Weights of a small mixture-of-experts language model, trained from scratch on English Wikipedia.
Experts: 16 experts in each of 11 layers, 1 pick a token, a softmax router.
Training: a variant of SOAP for the experts, 648M tokens.
Below are experts of layer 6 (counted from 0) of a mixture-of-experts language model. Rows are named router (the router's row for the expert), down (a neuron's output weights, with its number) and show model dimensions 0-255. Each number is 128 + 32 x the weight over its row's rms, rounded and kept within 0 to 255. Numbers have three digits each.
After each expert's rows: a language model's description of what the expert responds to. This comes from a sample of Wikipedia text that the model never trained on.

# expert 11
router:083090089160151118153165112147086158107102107099131149196079162074137145113130131109157140163163110165197107158134084120085114160101144099156169131162159140074149091148119122176139136109114107150159112198132074134200135125130130104096113084134122058160157127089124152128172137154141129166111162118162070093109084141138153125106112104114091136128067064111147115210112147172125200145127130102120142122130069141102145102130170111121144118167129169162165165128125091139036068185119154105153112125109142103171079088106129064119104130058113121145146170122140153142176122165181094148100167144125077096145098165122160072130088148156141147082120112134073148155117181116166111103202161123103160147060111175099149170131162109058136142143151101134172120153139133110078058141119203
down0:180112118113166147111130156103100135101149111185117112123169142131113192107097098124166077168154163089157130121103104131147147137169155116123093118200200118135213079145123153156136109134082082139224153122154111107168146052118108140121094150159094162166118117146092158148129161138121149155113129152176124164158060127154181152170144143164107101067114170116149136163111134110108204158156122165154160139108144148177089130170142157110190137121151145085116143105130111131101142146162146113095122155115121157075104161176133139072115092164122075047132090140123111141123089160114086116125152156107102151071099144176166092052045128110087114089073159150160157131140112113144103157087159113052074152193085092129160134103166172133164137091098145103097138118152121128052132100130186
down1:171145158161091129138095117140158138155116137146101114140111141135106092087158133125127136148090090117131089111123104068158147174084110158095088138165079139101122086144145107125148118079114090149114163169133125074083106112141150104093164134082167092157168111152100168108117157117108118116133087181138130132153166152155119153127159170150132048129179116139118176182161149111095200188140054122159206051144061118131092171167102179158120089153115141115139123105178152055109116082109187072180123151104167142071116124155174167163102110143115149152092119154099114094068180114104129094126177098159158117106144073156104208100135163182177147093118135108159090106151093087159129206151165133093113173109101185102132099044147075116152123158146147129113144110138128103149074153121145
down2:105078070083068131045108111152105119098122107092152141186167112195094184107158085031072120114116179139096125165161109161101089117146092160121158154170107113124117177085118148142079096156107115151151201147142181095137117150139159119167128118173115201094102163102098151128128163114118146095142066096098079136152063191088084132111084110153153193115149139104177120110154098144127123153164104161178149125168113148160151141180128133187103121139126126175068212097142176088119104110202128157095133126068147101160134136168181130139159102126145126134113157152070145125118111136143127150131085155141161173175179146133137135126124127097133112174160124125139167114150154129093129156081106120152125121114145078081188156143178137162128144116122124130063161139093148190108068115107141
down3:106132168156101154138152080128113100148042146132130104155116111120094164104120131154108111103096131134144190155107100136112187160073073147106129120122099140139120083190128117157128144199144116158119121120154114152066105129063149100152130122057129179057139132121162055158189093096160152078164155145153198146151155156151146084100105122126161157171148130178063108144186109157182091155142095141144077113135132115099147093091162195172160117101101182121083059132147155140146154120113105183135176144133110135148185118082127150147099122129115116137104155084142110149028170133178125125085105148086176210159119101102110133111119091111119113084092113173188141183114144114145124162124098118117120102140131142111111107178126114098113143105112159174031161156163147104102117179090093
down4:133144130134120110084097133189137142106058180171100120152150156141044183127144112141105130123120110124160097174163132075150117123161059147121139097132102077106112141105107077123165151104155152124143121081134121109192108168064157161154151091086052123125103109124143156083139082147078117109116140135078190144116154137125090124137118139082157140204166157115122101128134128125157168076082082198118132109098132138138152123168115124090112141105164121138119128156096155142127135120142155049125148088096148055087062129182172044109180115099076085135125079101098077094145165154151175126124137114140132117175158147125148184135134132132132125140110162118084154067043152134136103152156120177121084134183104140069151143134146136042144189109130077122134084112170142163125092191169137
Description: Middle and final pieces of Germanic or English names and words, such as son, ford, wood, mann, ington, ick, der.

# expert 6
router:208102173168188148116161072135150130089137130206159151120091111116147179103104120106101121144126110133093106150086103136164114132175186092139081105100068179112170098138106102104182085079139121140188150166146168143093089160107216069118095184196120142069150125139163151111136137138095121121121114125139097126154152151128097125100100121167159131124129124114161091148142058140170183137129158110137143128149122070184139145193155149121112162108100160079151165145110115082088128151123091118125148117159181130194137174144092211106075102086141117137091130091115086133085117121075085172143074136136067139094080115123149079101177111162132141083199117114137083113098185140155102083130141135119125130084096184149210127143097107147100137096138110143121087071114127126157123147154098
down0:134028100098157112126173067111132137125094151110176150100152185191157113096135223167119133168097128182123085111128136079196141111120097146120143177168086130182130146065132163116122089085128123156135130107146087117141128155164107141137104060094080108139131136121160090182121118079121079134156154135094107125134089096189135150150140107156091147108115133146150116140148139162117128142096170126128154082058148112128153180181101157177133149221117171178113111116091088064085122185168093148157155171148069099152074135109154096141140100103124052158113143134127095134126154088090109183107090091121161129141120137131153197155120128190078058166132066163136120159111129152156164076101123179149129165097125113123141180151117136151171103167144149177155129162121154130116113163127133
down1:106158127155125128098116126146136088122110166142139190095123098147106085101046048149081138180149142128087113077115170128175203151114077076185088131155147141076102150140110148141124151163143076180117188119136161132111127142107129101165095103136127069140075037126095109123127080199136125136110125134135130104134099114113105140123199110129153193133067045099140160153152120142101119062208100113124131133075076105082097087151125156120129068118065150134189181176168121137093147143132141156099096162178112117073140132147102139098162121158113122150129131115168115103127144122110117134225151102156166156178128193124129118116101142169152110135107130140086103110113118095098144124158158075132117157110099155083130122138152187102125103147110131106105018114152137132120113123144181
down2:137155171090154116176118085114113106135088132115141182098129200146144142155112211131168096176137049107125116132107139107152148107125143123093123106101162121124126138084142155154143125138130123126081059140118111108108155114101064059167122130119063079120161062112170164188116149108141188131100174129121137079127059152134102091117127173093182185109113228149103130111081054159118142124139142047142121149137134104169080128074078159163130193155139151132128089114153114078197080106081177092110144106121085134106161104120113117121139076147104111126124148112098126127199129109174164172092116132140113114103156100150143120155102113183092116151125159163128088137099126082130059116143112151106177102147153072103145123067154146196150204146129098133065121139121118112150121131092105
down3:086128146138109193155125104082186120103118129126132138159190180167159123141155097105134079081161126115145117138146115096141124137161113140148121133097143112082130096085107113078136127221137134045092097096144062077138120201101134140172195103115148172054131189139150153088176165149105117193108146156093113096065106164137132084086035081144100155078107173147112148114099154088109101142132143154104097196144092129135140143152123151148158146106086142130135176160140110165129166120139171104152147128124118108068079126086100111115121182090121148199168104121143122096131121154098132122170163140107174164071196145139173114122145098168114162101179094130183129121148139141106127160147098134079207105106145099126175069133127084124144122142188088119124124148120098139178068150099150
down4:070112157186138142121144088151201048170166136146165158140115105145139122124141136096073104155123162090088089137126088079121050152116123115141160134118104138098127128109085126119108134117081123127085097127162151069055131144171156138147131089129106133090136132099175164086140148135138157102164128138133105115169122173144110106118140125120163118090143165116168145120183160124104123121123125104135093130146119151079150108093106107129089168157182112150125127135069103127177060164090139128202106115085145122130130154129109096140129179128156154087117062200167155130129170118150152129114190153136117110141131085143154153128130066143130142173128145145132114163089205055067141180105037111227119126069184140082175142171148122140117104075145123153127045106128204191114097082148127
Description: Ordinal suffixes and sequence words such as th, st, first, second, one, later, then, often in dates and centuries.

# expert 15
router:179147099157102130107167164130111118130119119135129083139140136116081102095129132176124120093133077095127177153155098136137136140108099158098104190134209124143070120179095141145102142102123123130123225120136116130046121142128199131147090138163133086200103191072095047112176094094126069187168161159093132099155137107076099091097134123130132095133162096119110157137121090136089120089159160123107140201141125196130148115168085127091102157125111094113154155132133186148166131130145102165099080165170129094060124151134144123160108111083144099139161141172125151140121141099122114134167081111149132205116142116117099160099133132022117122166210159131135128170112122134111134130142151130069161115162116125112187087167124132148170105099140086057132103172146026142124152121105108
down0:117150063144134196145138167085115132093131136169095189100171077194173118146130164096133120103153141158091095122124124115130127142200122143135145101151110134155154085175190087084070115089122156052120170141135149175140085084089151194123127100117165057169146128168137092133142113143146132200061121115106142109144133139117096129138088192141116120144104145176084174129136104148073111155175091101121088148130100154130104104106087134111149141148127139116131188174102129146164135074123128160105114111121112138116066162071130167116122160168093152126135094190107177126147065114085144113116152165111071132169166141194116152075120039140095100134153166074134181148134134166120097135122183116143148118121093155151090145143178127141168095128091170154087140110144113071058133063128191
down1:108148177105147121206085161093102112039141105172157120121103163106117161152108120156174178145138100099127100121103077137135151143113112174122118153117135089192182120122133106134127107145190108151070102111150099120098136133117140151116184107142111129141131107149120153075042185136117152147151094202161139133144144135150138171153170130070128191080158126107099164160157095139131171104092159109115107090131120141133144123092157142168094097180155176157063046152160099104133149152163121132178112190123098150164141149140108128119170170103151114099118139093108169155136141048137152056131118138181150122102173132046142159119155131148106109140130114159043104154057120139180161139150124175160105085120134140204100103119090069134101069150131122116172168110134181111153163158183097
down2:172067127149123140147047167167126130173133110178115106138150175148166147142149081073140144102088149097174094093136159126091124113125124049129185070086085127108139130122123115112128108163098120192145094123133147160132155174071081151158145099050164150111115188085106106098096140071120141162092120128124088152073144190160094068155094110118161147122118102086108164062120130134173080141185097122150101112153172098142133093157095147128084153154200096152177138174104108146116116159149086080149107128143119087143151172114091146127099125122116068097109079105128092087118182131196133074095097111153182124137158066138082110098188138090132094088162121128155149125140169194151146174152121148086097174115142103153117127102130043148143100158123145129083155080120103092135104102105145
down3:136123088118095103116115149088116194107114129103092096158085115104192148134151115126138181130145147114133096114174173139092124107131132110146167180091117092084155078134136152117110099090160173126135142107137120099141148090150135042119168196131098057103134168123185115083088101117149142183137149107067138120119165080150076154156117101162158156055139135165149113128154152150059062205126157091133126211135174124168158115136169078067184149093109148127155183144154170147179112120136122098134121182145138122151191095126137149141118157129073107121094115150146144158122109083136101169115113156107217164138154085126072144088172104099138208108122080060149145167135141149107176134146170141102140118150157158086127118173172080146094116062115106099140147111122142116073138102112082
down4:131134149095070131197122107110103145079109153059133135145139112203127111154158127146093109079143148048164052072172109100091082151145121176069130103149150158124164162101153123120083111076155080136131085120129128117134141131144141118118152099134131109177164174088135160145161155112099063147058113179152095208119175153196088110137128096135098082110079141117128117163135128089155110105124121113166102143156140098141142122171153177081142129126113173161134083157094126095153072128101163169073113109129107102096133146123131119143163097129144064120150165105154156117161163071140067131206089151198130105098137176088138052114113111138159142124090150126103090110113136158128172198094133131131137109155138129144116162120144168138113026152115135097188137092149119112068205135114140
Description: Descriptive adjectives and articles before nouns (the, small, large, common, traditional), plus the al in Binomial name in taxonomy infoboxes.

# expert 14
router:101118131120144133127135083087135123188110150066096150125115133139094071102186145148117169182117079152156060095107136145142152140097119099157130089093124085204179111120138140099091158137138146079125070117126140196153148167166076154135158106174088107148161118162144132133163117091091100167061177149083124112133127199145106104102138105059145092183083137089083151146117139146187178149116114127104096110142129146156116157114092156095138083156146087163134132147144127193099090130079147104173108159066125132176115120053167160169154150131088112157078103218152100155084134138128101156139168105147117085117122086089141165187098170145126148131099128116183124099090047118091150138094133134093161123085196108173128156099121150047084133136128119107127122115160157162102193145120145
down0:112153151089120132152174127127112116130165103170120175131099144138133130145144147136112102130161143161127195151114160136156134167083140217149112151147111120134034119110131121089109103093167167105081108154139124152133156165123157157147064181233155164096111165134080102151179137120100120147161112146153108143125173117105151177155157132171095121082170124139044114152168076152110125110110087105129037135151163174191158157113166131115147102171094066157112089103117053114081088115130149106099130102113102147074162123125189140103124103096166143111134090108120178086075149160067117101101187164099141139141112111129123121141185142132075123143185123138140069137079131087186114066142098141183153139142177092127101111123178158165096135066111056094139123135179165121119128140130152
down1:175202154182132148101087115158124199138110116064112074090072126114124139169123155117091140149131128156158092065146181149147113131071105185144103095098127122115132141168154141148111114151149115123156120105116089101093114103180157098133098073126146162102199107100162134183183148111186155192147148169142126110122118172148189047173133148096218112118123104120093139120068109134135183071099150092158119104108116122094107140093168159170114085128116131169178129168122095156149157097140096117090110185153116125085131095094114069146099093054134149121105170163092098125092144175166117138148134153098116127095162045142156135099090213109118147136084126183119125111098092113185134126105144110174090147169134139194081127103134188120130116117150055103127151121118128091098122124132144
down2:153198098184141133106077099170053073114158104138111135143154135166132144087080115119106122129182135122140130133109147134131110112133202123071177148172144103128144079131075133156174126109077165129151098140124125188116102172077142126179126139111160103068132185156087128137127098175054104169162151179123109158110137070134093105120134177146134185157153169151147146052126119053123114118142139103100160128153168187105160103137103126143067117117155104145136124086155113155132088139109156140178184165156146079166161079077096112117161120118142161119109205106121188093130140142153122104129116146118065153142165142184139119102104129148158135140097098144136065136134163138119081130074174163103115092161136199087159113150141056114180142176112169121112192107140072065124156107176129
down3:183088139122069135106133139124071160145136075128139165130073129105096156058130091142170158116136109228132151123153098110093113126137115111126137133106135157117145080174079095081093105076096148123176160124160165097112090118110159106115113148082095097087124110148126181140101167130113157155122098151100146130162109169101113118086150139073119128182034120144198124095101127102151173108161158132075151151143162190110173087128149116105173175200153122107113206133163139146090111078078096120128142112082092161130115137176174137117125139120114185143190148153202148072101134124157154147133162108120134114131159151165089182156165076119109183101121081071091144166111081140155111170131157147175157155124116197097112134082150140123129146102111135122112220143131116153102123139091057
down4:069125093110152153103055148168118117130151163067085150100150095145145164123145123125109153093143093145069129169187091133115159078090123124157141099165136200099175127116135099125113124151102091172117195160154145106099138126099113087181181189142069109128139107139155153103136114124127134191117091158153137115120126111164155167205142137093143143139127144176131129089127105151179118079106110120069150126155191130194126131126120142116162126142099136122127096099081152183119148124174114099130168085153129125103105125138207131138113121115079132101143072135128157190110121140081112095093078142118104119205134142105138069141079109076144110089016117173121110112140107050115139152107132185155088130126125137098088084135191208141109175126064106073173108125147110106162183122096161
Description: Head nouns of proper names for organisations and places, such as University, League, Football, Film, Road, Ministry.

# expert 8
router:159128106173074128109152145105160163077067146158122125132116175132109137113113149187206117136130136134107196117105148148170140075120128163116118130105119137103066076150096123115140169155115146100083162092121161083118136120070112141098106171111119163146110109069087127114111144149124097128166117123109102111121127112167165159106118103121157118085169058139089144106136103094108121069159124154117140122109148131108159107183125131192098073084073141193092094148143139111210138161161174242089110135153106125053147145136153070104169105117136114112161079136151136106214108111115113131098119124125152141162144111188102141092077079141112195145179161162124116127042087130123113149136161110104112122190163103191110129167042155118182079107099151155156098158138168117119176140139122
down0:140145085150093114089132109108156154116092085177118116121114093118084089115164174145131114162122125086159181100109115104114101124051164133082090160097076109076151101127150168165106116151140117106077065093103155148161123141108142157162150161155127137124150159194168141086160093118167180098098158092044141144078178157182150126175136114193125125119119155128112116192090167080162158144093131130116171125158174111115094055109131141128150130130157148107170078169178110176124073059171138110130106115145113115093126125082128183135059140141107124105141180131106093137131130135127102104127140140134171127163139093122124142074119148082113126123125184187074061184134087143163123139093179133074085107159152147133152083143096144072092102141051171166176106062110156123161185107091137
down1:131097143030130104099125094145139165167112058119118136074160153121117120144080129161139169123178108163106152142051145190115110133115152109169123110113054134147086104188118125144103154093139126128077116130099133127131151107128187201109129189114111146068081146148165110136124119163203069095156158139122104133178072129207172144139101089162124192099118109165129107132179121099163147098087125141173211094080167081175091164151147181141073126140157112141069123073117205084099111142116163154141097126141141122137100076135135091130122147116109155117168184123156142153115106151115122126152128164119114074142099133166086075136139128077096161150122076104158170077097152148135097149110132117137142050113157120162137080112092142171155127149130094126127146107220157149099096110131135
down2:060102170141105050117132127129103153131109120127193121120127118095113183047138181121139122165132104146162053165158162172107142096186109134167119140094109110152108161145155126143149109123152129160144175119123158149062106092138126154087184172142179124071076081142089142132115124119175105134117119114166125092081094130148195162138141094153158114098102136169118111167084168164152117144064129123103126118161207156131154100126116072142127100138116085163138143226083175161137153129089148147142164136188115069161172135104079127132159097181137113130123164100116139095109149141131116168127066106156126122101133037145090097127132108057129105099175158100116150157108091179157142068115184200163154140068149114131126142149123137166191112094172133122131135105089128109136159162074172
down3:125142157138168108107119093048112091115126135109107114201112116058130151146098085123199121157110164117155144151123141080205101163157175055110093097121108094114175111133092091141107122110159121144113119136138118188179157176175086192081130087107078089134122163073083157147126189113108097126091148100114153178119160113168159092118198132151185138131099114102064119147123147113118092099134140070098062127169157042148104049102135041129114131130151148119150155110101111105150151131135137111168132143122168096143075123167138096102138086101180105087134130158137112120155163181135103148113147121127108145154123090137085127114120099180134080110149138146116185085099150148235114144108151130102133148099110132142133114156071141092170138082083179140152127197107167120121108181115123
down4:126151124165187135095160172107068094165137115064122108124165125122122152092133145104101141128163129110094155140162119166132109115143164135153072175147117114128182145122117170082161152148153098149145183097071055123111109097214143104090145106149176124096121142131080130182113115063114142120184150159123106093180138091145103087141101159142147115187121202108144118099095118162174086090132119135108190132178107105070117117183145120162081131160119119131105148145133131158149118140147140144108170116169175100124162092174111109061145078127124165108105129128113124200121186109107144150148105149126094118144096162115149084094094151137107117122158097119074158140158154199129117108157123169043204142082149126062129151134185165149137118126191096103107112138110195047143101103209179
Description: Mid-word fragments of Latin taxon names, foreign words and rare terms, plus Romance particles like de, la, du, as in "Syl-van-er".

# expert 9
router:094124116082118152127065125149105135127122158102140121160166055104127116099113121104134146079133152075074122187188154165143181128199118131116170143077100150115167157167149041108175105165130123125052116110103089152073143138165186138145108112193147102117140125178100166109133168133106119087161162135158168111104144153155164162141153118108137142109126142105141152113152165150090172142117153118106150090103142133109161156106101140071138184181075109034172115137179138115069119111160144103123104132071129177123103142083098148114089156108169113107100158107124142129127081134190120115131166163103134064157107116112112164168188123125176132082062087123181139119127175140159116121095142114116118125063139086123095115128103110162195163037177134117200156143085163120148091075150155
down0:088125210149154120144178127148174149100172089077100170158109183059171187109135124141090175101154134140183097127086102154134139160158103104083097179152064069124171094082092174129111116135088140167150090153131179131114112107140084066094136120140180126138160089083156196140103121137127154130116154134157110073160112157134133115087103123156147077130161156197090137097086197104155149098133163142164149107110112171233122164135107097144161115119129122128151111133141063090085159087109085126104090153135143136156103156149127139092147120131052101172182161176113079138117140109159121153071124135112124134111173141103160130092173078106142150114069130156142143094068107110094122160214193131148135080121147134095154125140124116147098108135132180132136153103166086083148095138128178
down1:123198144109123165135144184107169125102184137105119179076116140141142092214127194086028057152129163115119076172134099115103111101157132086109134079163105143161089085087123096139138110138151119138184099159078126146164196121110122109108174090187129152092096127133126137095171118129139174096135087132099161161118071153070127127120107139133173106135147073164134118122096053170108126115148178108131102106130179096149130105136070143092132081092162069108129174121112133131137111139083132135101184186130150112157150094089180137081119140114147127105094106175105110173137055118117095040154151171155098160156136118135145107114145131176167151174125128076136114095140169118181165210093096135139085120124099139161111127113167146099117144109140104139133131107129123101106210121067085
down2:144160079158138132076092189167141133098093103142136083147105104130147102067113125147176133152143130188152175141144104142198147112186106138104119184135079114124121122087124087146097160122152107182124101163102140074112094118169079165148060117116143121149119126124131082134100119107117130120144163125156097108125087123184176164117112148153101110074200138134096081137115203186137143119154180091095123113142139116131144122120141076075154130166146103123129055120153118105089114148180125126144045132145104098121103134134117130092127113135094121204203178111081134147167151087142205113147139098152179079210196101135129139060101160120106140120140105165109167148079155144107208142160158121184101146162164162073094131108114089138171076101126168082118147123099066118117129110126073
down3:147115118193115127119146140151105142148122114163154113105125093115111120178129050134138144101110068105149062092131116121114102145145170150174150117107112098118124138103123175100153136142126148072138100112123113152102173217127158153132140134105107109154068070161123135070131148174171141092132092164147123112155136185114119159057099135062098125123124100121067108063100157134086104148100222077083124112129070179126181129122079103106170066178066144136156137160123187135118150125073146178086174091179147110117122134151139082081119134156147074075181128113117083172152092159114054125109122108137099108113196079143104108127139135115134136129044088124158159110077110167119153092187101186164118093122105127177137131132120157119057157111078117069125117141146110099116121110103162
down4:051129135119140191091120118074138154118125158073123142105142130122155143119137113136111154148102081115054078151143111126134132049092114143084103073183102134133107103085126069153173150144170077150130214140159130100164116123151132146175185130076156106114093151154152103133103133175186108115144161159105084117133116117138123077117172105096076124110108151083094166123123131130108109092129107139130153138150179087131097116085127130111093141117045189151097094113148105165136110125071151152116130047132164153088132157075115140124148139239198151148140123103176187123179086134070129165189110113126117094095153179159115135161170122122107125140179128122122064134143077183164149119099125127128150170159078092168087131152165095116130120134128073173081171105185121140129183140094147
Description: Prepositions opening time or place phrases, especially sentence-initial In before years, plus on, at, during, after, until.

# expert 7
router:041103177131118084131173113127071127144157158138112142140117153162151129124152118099115120188142189164165093116128175150169114241091165153122176099149097094183127152131196154074157122103146119109151061134145139102140117099081072111144105083137148152152101105136127119099170109126175097173088130107051121158145139076090159121157127140127117166151132107108188121094078090138137123104143175081169123135098188174080156116155153085108102113182143129089106084115091075145174183111126087113127162060106136089107107111058095119128131092108146105146149145083083187168140134095146108090096127181129173128137136175215114082124119141124137057152147143147104081113137121126116134128095130143153161149120147179187078152159131114131152095118107160151107092112117174112126197105150078
down0:132118119103186116193130148097163152133144150101165129163080133156139108139121167171096147109147123135130152126130072096123105136073148085134163131122095122108151112134076095169158098134136161122153153103113136154079122120108097128129105116146178184127132074115155134124112049156159204172098105117107127063097120134081117196113166085198146146118100068179228132079118114105161119097130170096072120185152177132083086130154099124138120107088146111138118106079194082076113175124160105139121188125119119091109089169083152069111087103192147095182116149143171130153110124135110061124171151136126100174150060122117123199155091105111146099119062121081135120131084114119144083082135097121111175103090090094153164155129106101132155108119144123111150104112138088169194145040123128
down1:144137127147123134133150093092123134115124121094209115119082121082099157149146098125144129073105053183091087138092150145145133154110160136118146055133093097103096101129181190057137214117126170120165171090108131187151144151117126139147118156177141140118154108138043160078138113163116148113146151154098170132081124129075132134118154102062071134100105149112212133174132144158169174104113105119109130137083122174098101139129172103189184087149136108108150102165110137127165105160089172133108139127136064162153094089158086124107117092129090089125140131136119089167138153105143142146138093107114135157071153143096107032052134090111127126186152166131062146101121134108134138073146081135118088120131110166147146078154099140113099100101177175108109166064136174099070126062130165
down2:119101127158120128109106189137139099166131123163072173118140096091173066128138033159123079177132129124085116127118202117138132147080123150168062176099092161120152137122108068052172111115113121158109120121152165139100084123170096108092161151117165112115143117138111105182159186174165080088063149097074125089105140061200089123112152132075127126116153149158169125106086153142181135111180101133111107143116109130133096111139174139155088177125092156134121142100089175101124125127106182102160149081171187150120109080126150111133077167157128138101142028096109134161129124190085123119168094095133082104063144143129145139134118158108139104124110120099185119096149122089182203122135119152123115046136157112103052079143156140098114134126135107112108175102143127174142139175143146
down3:139162178132096108091115138113199111123162142147147107118086157104149122159143174023137123150148136122197130117115073157135133121136111175131176147141112122116100132123164146137152086181121067227075089175150121155131083163113092137201128127107104105080116141134153089127095138058103116123151122117092176134091115172147120141169102077132145056167152083099097109054114176108139065160118124155172145109093114134135151168117090092089132146171130146109143144142174141083112101133146127107080058149125121141158158121044183109116133162114148106131125156161174172152135117091147147114121161079079083083197168142115111148112107132137109188132154117124136156157137144129082115101152136087121168205085114129110141112125197063080160136135112149119077107122112112130116153215084169
down4:140104107040183117090136155105098114154083142137100132162103079167161127121126147097079135115143141097091152127161166156191143115169135087147151172104161137140144146110129111128087101156160134149104120189152104120121137154164198045139113183083143137140099113100123080153107088091132131138142085130159155081235145074166145178098176165176157086092099142086148168054067161124116165133136104098177128107115144090153174137107141134059135137166113161148134098156154105117121113131152158083130123158120211163175138114160116139152137161143132115166096179026121114100067140137087062131095163119156113169106165094127159185115109128134119110053157092109118149126145111154135145087168100130121113121096151130163156186121139108061149131118157160132162167160062123146157132170105148
Description: Word-internal syllables of South Asian, Slavic, Arabic and Persian personal names, such as a, ja, ya, ara, ić, often in lists or infoboxes.

# expert 12
router:155087174075172131091165119156093113115151130132164137046169143150124096131112123118160169120106154104125115164144107134134099100115122078158117098170140128191105113149156096129118125145098150145108091095139140141123093096177119117079183192108160092142130110199146098132089123086100160161119121145201163116093110126133092127232113124120156106149119206109098123067101155117121091097123167101139096111137136116132090172119115112139135063210100154113085104080129104114064134156133112106146111164179110068213130104164131148152099121129177156149088124158088132161067123120076128131111098110103148145150137090131168125157131060193085148140112079158095144085155153125165134164113150161210216075161142102093125132165100162123074147140068155081106114167171137173149120165134114
down0:146130117124125111140080159085100133096163137200089101106127092180129148097108139115176066111185159171097118136035078191165118094148137168089095141104098152139173168141126112120136111154119138140124192196076151112143094152132116181126160132205128182167157151136092075133161127112181208158103154157182136130142072161110128136166111122049111117137130120146094092167152115125127130162160149155087093139120160118098114117163139115134155174085124139082112130114152142144098105161108122140122134121132089156125113101088117190111146063183106087098090099133142157136109177116078093057139095184164111155115105130084153122141113127063129151110084077124078133177131110171103109137136164130157144209073142061093157160163208147124124114117144102081121156144118099177125160195117123
down1:127142089099180159146156134188134138106145180121159159061150149175145123186118102131154094140111177142180130141101150150150104097127108116129158163135133080161111145091169153138139079157124103089170152094145124141099135163143197161151140038118083183075163175144113170124094122136158120162157102215147101153119147141099176084163135103180191130101166083101149146093120149100147135083065164132100105151113077098167110104124120124121154115111136083165118153131130091152045179112171087152133150151116102105118072154098118200139111116146162119110087131127137105079121114104110099182143143073083109121150121141109148161130172165158144102132114133160140160122121077145113155164165163069119147170094091137183200098064131138166188153119114209092088102162187091125107092154176157
down2:167144127111090022113141118152158076114125093131092174086096148136091126112176173137182103164162123129202107169180095143173104088107158149135189140161144114145177163146104176151151086101166116147062167099173137121146124144116063089147124126169152129110138132115129170073141114127177111130171095122119106147155140127181158156122060159070148154138139145123121153131162185106092148153065108125096170128093104088111137135121167160165121161168176215145095153145139185128144137163120211161177095129115174145093146153121091139176170132087122184116082133107163204122179126112143147105134094114162111177154104082151141139131081121157188115112143175165136095151155188085097164151106093148129094097168153120154078167175144115148128120145136118136143162178145069136115078147159121
down3:102106124121092101215149164113182114138128116130091036127145146147076084073115105102064135086103185151078147045057168093100109093139124168152098134207074073124120142120150121110118108101124104106127148198155149158101142103144152078132124119157162122060120171112072101129106132107087147115117119143138174156151141157073105075100169130145126089142104150106175140170135133100138175126103186133123174136112152127131123102156083186121106122120117092068084155155136120111116130169131112140146135056037128130109143196168112133124106141150052144114106099157137177072145112136199124166073184156138103095148136115112137179165085155108122134187159129146136148119115144112117139099116115129159131122061120127136143105047138106118162080127142172161077115105109135132186183099136139
down4:077142098066094136144142145076104178105137129140110087146139123164167159091145119121105159144074151109135071119167123123099100040127107127118113079124151088132141133110104092156142126105093198146132138143133109130117181158129126077102181124079138136093133101137102118146145088151044129192123109140156159119131084128131108166062137110086147118131132095103120036117082116104136074194128097121093118104093220124128138077150107070137141168079165173125204115116136116136107083155210124124051074097097131121125140108098168155123175104084156188160131154078173143096147180140092149144049135154106062108118113145132185118114125158132125132108089089149098136105090135125173126155113138037136105110116145095147172109062160087132105142172096128132118114126098136099152099081150158
Description: Lone capital initials and abbreviation letters such as M.A., U.S., "H" in catalogue codes, plus possessive s after an apostrophe.

# expert 2
router:073114137117072101124105142128137156107141085022102123145095148107146115179133173187167140164132085152173089146137106174096087143116070175182173160113116121102154147037090130142153114138102172088075066135133147116149143088134148153143132140072099105111080149160094131158129128094131161144181094104135149139111122138180135121084100132189122163179142108152179081108162157100202127147136118129159137103135130085092064110094112136150133150149189111148150105138188148117120108143168158118148158112110122094085120070174133071141160135139122097129155203097113111128122157164177138111146091118081146084154176081111127145110136179113136103118127092084006121130158133114161133117159108110120096103127073079103065141112149085086112102145101142165167189126114210144152126160149114
down0:195137143139153170131113099124157107134119115177142116166165168082121133116160147099058117058102140098136065125055138127110091169060129114151164197082134068107148156140151180136083088135110107127196137123164093201109110129159144109181100114089113108157089128128159127147082112133173125139067060128140099088148121126138152193140199136143154114176103108138155137085123157128156151142105134132114168124132112206186109159108108133140115200134122067188144124105166142111076118159134139117123167110129137116164125118158134146145112118130116114115102118079068198142132133169147141086092150156178138100127106128123081109173110102129134116091096126085168132095112153144071064154174121102156141115114123070150149162075141123114174156128071106147038106144180085066045150127143148
down1:124181161103101181177098124041147153077124110150228178091148150092083135162141089169139077131160137121142101100179134135093173119158151127087160138125149107163161172116161140191119096200162112106143082103117173107165159119141133125121081164127069135121160099100196159146140174191152170076157116157104168134106136170098207130139125149137179116153069148181136105117147121133127112104107126109111171107171111134131141135149072111092133069132121119073095159108123127198104119107104095126161159138153073177108095168082214124152108129055167103096151177145131112096144122111086061117103060144122126148134124162172127089179085159088151094087137148082138089158149152114085126118139091117128124118154140106185143142125147138161146147086100144133077138163135136146092170157117164
down2:150121135126115115125150099135102167087121130116112132118151156152126138106161115119091107153051140134080142109089028163114144116082190103132131134152132119106153124141105132177131099131153187118169101142136129141087135093110207159147089125133074149100078168171085177173130122176128107102091086126160125186189163106145100159123186127136126132111089134113137187154110065139149146128114162206147074112132099105181097150081115085108148180134109078100074148155105075021143140126085132146125120131132113126100067146119091136108212063078145160139130202128127118087103148100117118151147134123156155152078089132124152164202104146106152075180143131136168143177187079107147125108145129120069098146120127113137144117141129152185164127160113121109185159181141103077096129092171184
down3:149155096132140133158168158177168087116132131141189136155122186156121117131124157133094122120142095135102166174110191137130104107051109111110069147129176137130147119134255112140110115166101127115123163142112102144110138117127103123166144125088110110149140118117092098093166135092145093164132117105117146177137148099141152163203100162137126149115129094134097135166152156108095163079078123129205126146137091192136136140111111122163118168093088153119158165075134143121112084137155098110127136084147166095185139135207140131115160134141082122118113166130200162160135153133144143087158106134117158140101085215178126149096118130091116169147142140140144117075143144102122200076066081129080164143130122134154185165125144134181180196123223155124162152132128146086207042129080146
down4:227172081134057108158126139187138035143158152116111124140122095112119132108127044142118119105119155105063185083102137154113132171143085065143093109165143140106126177143160117132138147146173120105135188153106141127052129143122083167151155139174108139105182129112165095183167180116164140119158076089141124138150117108139171147072124151125089142168145134115125081127189080092104135119066112173050090142175085150181115102153060151108203156170088150101131143146132090165126099119072172142081169126176136094155096166134109103127156113085160107090164132085134135121122141096147141086174159119147147189141152130112109138117128058160093160122124134105129054095120102140174120108092102109116167136118113151122083122160094102139143142119115071160150134156102138133126063072109144
Description: Finite and past-tense verbs and auxiliaries after a subject in narrative prose, such as became, had, announced, suggested, led.